Below are experts of layer 2 (counted from 0) of a mixture-of-experts language model. Rows are named router (the router's row for the expert), up (a neuron's input weights, with its number) and show model dimensions 240-319. Each number is 128 + 32 x the weight over its row's rms, rounded and kept within 0 to 255. Numbers have three digits each.
After each expert's rows: "mostly gets" lists some tokens that are sent to it at least half of the time. This comes from a sample of Wikipedia text that the model never trained on.

# expert 27
router:085123167114104138065117116157095139112100125131137109162189061111100161195135132130103107113157134099136066115138147126051141155153107143118104113123097140120061083118073113171089157127132113131160156069139161131119064106152102126137129085
up0:105158192118130140145123186193074130077183113111113094151144160124125135141116140196105144133153138141051077102152136142122128099100127128067160118132171133078113119159138113095129157120122154142094101121154116124070193157186147141080112186
up1:168136048127129127140154133160123130181134141089113120086154140130127132112093109112128178143128151135150118102165137122078135158119139123127092133169108102137131159138150074124097103118190064194144146169136180089111095178163163105145050122
up2:105139198101105091144124140069134134126135116187126095163144119136106098136118175125138127129107186101167170111129188187073180092110121141156153152124107119083119117107147108120143156176113127116151153127184114119132119135121190101086177075
mostly gets: " in", ".", "s.", " In", "In", ")."

# expert 3
router:100115136141100123107117112112115147091087067173119104155153106126112087159099092146071123068145142151210122111172123164123127198155123145086183118102132140072133106124104090166144124153133090097141157087202182188116113170144135131125148141
up40:091147096198124167181167133097174150087180142188119103140133069134144078101106092169082129097114163144194111147157101118195107094111165135161112119134108130154171072140122160166123127114099110134141174107158188110199142188100082169122132102
up41:100144152105150143145154093095130145136106152184148124220086103142144098156159143130111111131135147111090119120174127093133110115189216133119171140123148101101165145109132162077123097115091154147165089111181111112117141151106139161172098155
up42:140114078166181069092172119073117154130174116144166055063147160104143039169117110058145073166126143146153181135187135098058113142114086120111126106188159116074047189145155140110189088197096165121098155103153081130124141092102149099136076122
mostly gets: " (", "/", " \"", "(", " (C", " (S"

# expert 13
router:098163150139092152117135104103099138074138106147123108148158160115136150142155176168107122159184169143141127118131132185113138161166113182162111108129101107099124093059114085119118125140137057107164163137200146127129118118156109151128071141
up0:136093109137158120132121123119097182175170145056186116163160164144119082186138108178149135057185127112136100125220128187140175136118147073080108132161160085127123102124123173087128157129085104097092150099176149130128160111090131039136107115
up1:126138117092138165133182114109190123138152060143117124132159087082103107119109061098113151140193076151159144125152157167104193124157194094118077104133119179138131097103170047149179186132153057124125102153138182127123063112152187149129101092
up2:148134138071075142125140124110139136163049066079119151050208176140132176129110091109156108103153118106122117160156145118102089167042103176095140131072120127141107109090115076094151152131103118093142107214079160117115116083147093145127119132
mostly gets: "==", "===", " =", " ==", " ===", "\n"

# expert 14
router:098132115135124159151119124144104181069123165143147134174133124113112098170158133153169137108126166112089081201141119144100183149188125088161136090138138192093066073102116140145127129130125100111154181057134111148095054107091138150154112111
up40:153111128144149150117145119094170167143076124145175099122186100126085144111213140118166133043138153111160116175214143064166138124130068102161157096125114128130092164155102079124112072111124164158127110094080162170109153084172097106122112145
up41:148176115096141134150184132084140156121174182169134157113078201168162125140113193133172143150114084116130170158145171094139109103075089105200159115116113128139115110137050099079147147143162129157146090157156025093101060149121099138115154146
up42:132131046095172087135148117115088111088172102118127099130146136096145082084082132083163181154111094160145163072103129142105157103092089121175142124163113125184138172160109174088087096094098090124130148122125178107135162172121098168062122076
mostly gets: " |", " /", "};", "|---|---|---|---|---|---|", " Country:", "|---|---|---|---|---|"

# expert 20
router:106135129095097150071114136151126168106118128129096091116189087130082115173121154159123117086134154177114136110141121140071136164136104085151133113109152151111123055097067145183153141108170100121159116114163087147123043160145164142180080143
up0:111145132128102115193141150113188128108083120146093119161061105132244136087045133106103129022135155130187164150089098139039092134128168147157127161161177152106108187133191142157154090147138130127145157127145106129090131138108149142129133023
up1:098072096179159102137117119149180111087104173161119102164076133121085066142132112165141083170151151162091140123108139172170153072149147130126073114101121132079080141185138116100145185149123141149120075139149108149123078115129123097122113140
up2:121137100141145131079120065082123097111148147114192188152140156114087148145163101119097170124147130138122084106154139090099080146150102153143133113095154158127148099130194131090072171105108120108214117146123156117075105102129074135132088085
mostly gets: " is", " was", ";", " be", " were", " are"

# expert 1
router:122136131133115127145111099078149175151093234200169073122193093092086121141116110104102116138139147166136097147138175157094152111159159117154177143144113137085113128100078107184137164106148127089159126135208103128070142143128144140165120126
up0:181114196113166050194106127114136104118149149141052120137125129114112150086168136141153139150116132096096117104034083088140103184146178116151195163202118157140118173105111194098154159165127175118139140153143147136117128115072159071151092166
up1:089139153141183143149121000157103122150116128083152100178136202128111137120142178129144116086175128117094146178160159124041168123164132131093172191120102137142133165144115189071157119159184061214086105129074171207167120114110155075167084084
up2:157105141077209152046126083107158134131111112102178099094085126108144182100107105116178116097185147157177116157112081138110129161164172130062084098149160169114089159065112166125114105058111153064157167098179109129111127102156185107156112104
mostly gets: " to", " for", " from", " into", " after", " over"

# expert 21
router:100155166130092139123127095135121147115145107153146055144182147104109089160144143197140114084159143084137052117122156137074120144161130126071174152096107107070086087082137133106097164135131122136176127114165059112113122112163118115164131143
up0:096144128134156128133127180120102097072172146178112187085132073134136151140124137087177116128167082157126096117137161143172093177093102117136131117223128081202105079154154110117168124150120135151098107174111085122149115132139098129070171090
up1:105114181143115122131105075139160099103113155170147177137132150112139141168151152173160069157109105175103141100154147152100119119195133089088102125139157158154128125142130109095097076134132159183124119075111087141160117111103149051090161126
up2:109109120160170173105102096135158127087103116147130088075100097127106173108138150086193143162085103126131124105164114102117193151123137101145090074121102141141133149114100096150150135108145137182088107157099093083134078149160152124112087140
mostly gets: " of", " de", ":", "s:", " 2:", " 3:"

# expert 29
router:123108106156074151147091045154105122179087135141129066122185146117082146155078104132118135125204143103081069132171161113067174178219149141126142138116182155091129121123128136108121174160141148106154192129129050185129095137139121166138092085
up0:131181153064162123104115089113136156121119170105117141132156167154175085167164215086181114066127100129143129112125174148138110090202105067072147158179097142132121093095139151137130154133087133172155142096137101165073118180128151057132146194
up1:151126162154118093154164180125147129129128153086096077135132155127133069086142113180159139142140131131180113147057137108157160147125146116102075142139102150105078139097097102122085100165153116161139113137131087113134140084153108139153155148
up2:123178077143124136098102160145121134202093067174181053072104124116110151069161141040105201189093141108124107146123122131148143195152160157155156180121093138147118094142097094086109091174152159138085103076134112155183163168131142085113158086
mostly gets: "|", " he", " his", " He", " her", "="

# expert 0
router:077132133108082152124128109175059118085138153122164084110202125067111122142065124069160085128125137102102125138146142139089156134168095160145167145146183142086108136094098129120082156128134109112161140113150087164127115111184170113145146131
up0:108113101112055110131108151129036112167075127113118112162117166102148150125121187074085154183110134126087084082144136112164188171155078162118161063168147127164147226116087161130115148107110151111133168070074111096137086157149130110086139155
up1:098103148118127105111183104115166148147104118119124049112117177166118078153111135172162182069088147128150155131112084157120103112119159132087194134131139175106063115093130100069190184170123116104158144141158145203143194110132140160133236097
up2:162106133162122044089123099227110127144153127106185134082177195153183097088144108096155074150091191159229090112123142125164090110089131117133168109132153111164187193163127105083157139140236110085105155092117155112104105186109098082156100052
mostly gets: " James", "ley", " Michael", " Robert", " Thomas", " Smith"

# expert 19
router:091088181082112162069062117142066142097156186155120115115165161130114143159107127185138137133147098136130091145148138142125173162153133153115169117147151183118143155152126111145078184068143140092166166154141132191105058132154089082147196098
up0:166087097134128154120085123118101151170158155135131138142163145173153152098132045154124097152080098120115159109103078119119155142054142125124126139132122106141114163123083134127116102134144107104180082113151117110106121092150127098147115110
up1:102117137109144126180118132111076115139118141031149159128104103127135152165100097076128211104098119084120130191120107178084131102149145149154108164104190144160092154149167111090131192173125165141152113145163038109134134091114097150068112094
up2:085157115134122125123128102179111148188135086143108137107190154160112160139119155160090121125075150193165191090170118000158129143148166140089085104110152107074172097122206151160140119089120104123113118084176167104103102114181175196133096156
mostly gets: " at", "c", "b", " At", " M", " c"

# expert 26
router:052105153152111133079084065102131138114126157175105094147171085067104129122131145143058101139191119147104142128138156149120148186182134141107123170116069138100088119096103142155117149170145113094158177125179105149140126143109094151105111136
up0:096155127121197125128166117095141109162184123112096152114103184153140068037146090140132138082153128110154132163182093122121116100098132171096079105167159081113130102084031127112078079167134131085138122139173140127073132085097174164075170057
up1:110140133118191092111100134120109095160115123137152153093155118134097147127154120084100093111082096140117158151121126143097141112161135114158098186127086116057084192088152127158085094182172114134095100094164163129121169177100106138095084105
up2:158083109076133195153130112163108075120120125031192129109119084130144148082112139122150120106123143178109142075123100146122112115131156133105067121100056114152121125061119131191139178155158146148071114133136164151096156141100119133101157106
mostly gets: " m", "5", "2", "1", "8", "6"

# expert 5
router:131101121147101121068162118110117142165134127139092039125150139102115083118168169096156096164147118163086098136168130131093172152172156202195146150176132153113117152122120121141070139098114110094183201129154098147122135178150057170138082149
up0:114148154146148117151156107120141117121109098135106111124126186140147120117122138111103151104149103117137076155128128168125166173162123103104141119136168168191093136101116123117154165153124121115111137088134116133144127132112147156116095173
up1:196138131130127169207108106165134107090138063139122156146159102066186133130102172092125089155083149180143128155174074086160132163173142140173098114172128132161128093160091112102112168094116133115131067100137137086125184189125078128211130135
up2:160129104139155157167125049109118082116073178097094144116119191169149099129100160095145167119101130141143096111155177144122139120126122138157155133172136142171116138119072122135128138080151097073147108144116146159079145148125165141076074216
mostly gets: " and", " or", " but", " &", " would", " more"

# expert 23
router:100098177156084161070124093132137171117089145118130080112181154137129093176113098102114131157149180145103099140178172101130162142131145183091171104161114117126124085128113162147094164147115129037181151122130170114138118107142058112151156110
up0:064120162115113083110091116126113144084120166099079100137146102115173093149144099111153086132147111102061153170126145138125098105148118045102098135164205122176074092135153152126114140211111130134136132105149092148136194130117151165154187152
up1:095091114130117151100105167158098173145177123164134127071136107157155099123115095080089125150152087125052147117171146153098125089161140098149121165149086141101123103161164167156198179127132140132127122183046085080164140148174095095207121111
up2:144168104132134128100122130155173153119132139117121048117138111148128038200134133043151175091102089114121131074124125166144124093119157137058138161150114134135142072122154143131124153115158162087085156135216141109142160142140129096161146072
mostly gets: "°", " TV", " DF", " #", "_", " JPN"

# expert 15
router:132091134152097136138158061125103139121114139156141098121132148068091088146124149089147087084126135190161095168181112194118170122134114123144196131168140134099093090137114166126109129107156114131173155102151113175105121196127133148171125102
up40:161124116121147153148136139139058072158104159102110170128091070035133114135160160057117172112076125158141119150125158108117174111140118164085138180103098160118138146108130067109153143135095193105141138135178096128090110121132120135192135125
up41:164145177104128062151189114062161085108161143141107093099136105088160147128110096127107124079112088176058061117139134117158173149154116100160095174092123132064164170144106108152131145079132159087074157139095109137147135097146129077128199132
up42:177100115112133130056151153134132140045093152084117103124155188085151099103073112082098150134105122116169149125191138140147098137123111159139137160112174141126137059058132094127107113176124118131118147086126146150093122118145147084125167111
mostly gets: "qu", " \"S", " \"C", " \"M", " \"A", " \"H"

# expert 31
router:062145103084092189129117101187088148080127140068140136104148129089136135113114067112097089095198126129133152130185105175092178142140125158173115098108095060148083115109120147103038145063112125085174167089191111116112112096202076160149105134
up0:139076112106129140182109106148096170111128111179115186072058143140082161101173139103106187085131130144130109099102109117155158153138101190145143083079081127146067180098119086094214125042156127156102154105151147146124009153173085133161098127
up1:085125171105127150109129127082103140076130068142099189074128108171108113094187168088113114203123092136096068191126099118133109085161109128114144110092128155135082137101155141138070170107107135091123156135150154144069127113185118136146134077
up2:120085132073117148139142063184134123142150137104163143146098139144103136153101127118149113133161111073094153108157202131119167178119155140137121123095148105141143092145085187066116085091059169099095171120174117170128117139152122156144142148
mostly gets: " It", " there", " There", " Cup", "U", "MA"

# expert 22
router:139102185126102171105112042202109189118098164180117096177143113113107054150154162141129124087153090094146043221136155148120186137144116113085152163106156129163081053127043093142142145104154119113116139102131134132118102165100094155125094128
up0:124118163144127164134176158164093148099111164177147138181196098146018135133134167167113136164149127057165061100133129111121120100169160172116143183144097096160116140098128161139073120131194158172127144115177143112128165192158068121153149164
up1:109178107154105154123142138078153134101146095172122125181203127151087098144203147055111155112199211092154117137191141103110146117105117122168180124121179150126081144099158151125100151148174151141195107126160173140130142065152133061103116130
up2:155155108148099152109168097137201141097082092083118139075119169079124131147109117206156148136155106143176162092143178113127076117154092092203164108152067088114148119125105175149076122103108162114123113137158122098128089125135143151157086123
mostly gets: " 4", " New", " 5", " 6", " 0", " 10"

# expert 17
router:110115134108110150084086130119120155137114190171195112142133093064071129158168144077122135122163098170188050097127152148134197179159139154104125137177166164136148070116070149174109132108117137100099194146164098151092131108127120123120143148
up0:117147152125082140115153156125158119066194204166131091143123161136134158075135161173084120136111175158121055096108114113054056107125069123126178086131089133116109184116130127101125148149131116131164140161146145124119124112049121148165137088
up1:157122120111157151125139141103106156117190173128141110118133105135126156092165112135127080078132116190154113160076153156112130120174144093078114115110081090104116146170117135141107134171114158155113098140161117150171201153116125114144114173
up2:133126072171161073079136116144129120099123145095088166163208080125124087077133068134086139123123109104111133140122075094115158165123079137173125113132101131107155129170096085115116151126092100125090109102094123135066112139136110136099142094
mostly gets: " an", " also", "od", " An", "ia", "ina"

# expert 18
router:134116165132141182143104136165052142115087165178135104154178078102103064127149121100090142119108121146095022140132176198059190152145084127148120123155142116122115091127107096139100121121110135116155145105125094114115120110105088126144127117
up0:115178104096114176088112086127120109176126106150075094099189186123187231112143154132138095150118183083133117109109118142164190121137156145165099171137197103175109110122036142099092136079120123116080184028127147127140119091051142115126090111
up1:145104121045106109097136168123092134111176150114132116094098136142116109112132120104171089151103093076070134201156112100112120189117141177083152060156085096137144150147127125130077125190123133110143148120151125142152115127129103133110100201
up2:109196159161206125122161117169167140077108129180151108143133107144196090166133124141098160087181114169167076101153098136154092145123087163167137116085137184138170138115105113171120087144205092048105150077091133128096177150156127149104124102
mostly gets: " the", " The", " a", "'s", " his", "The"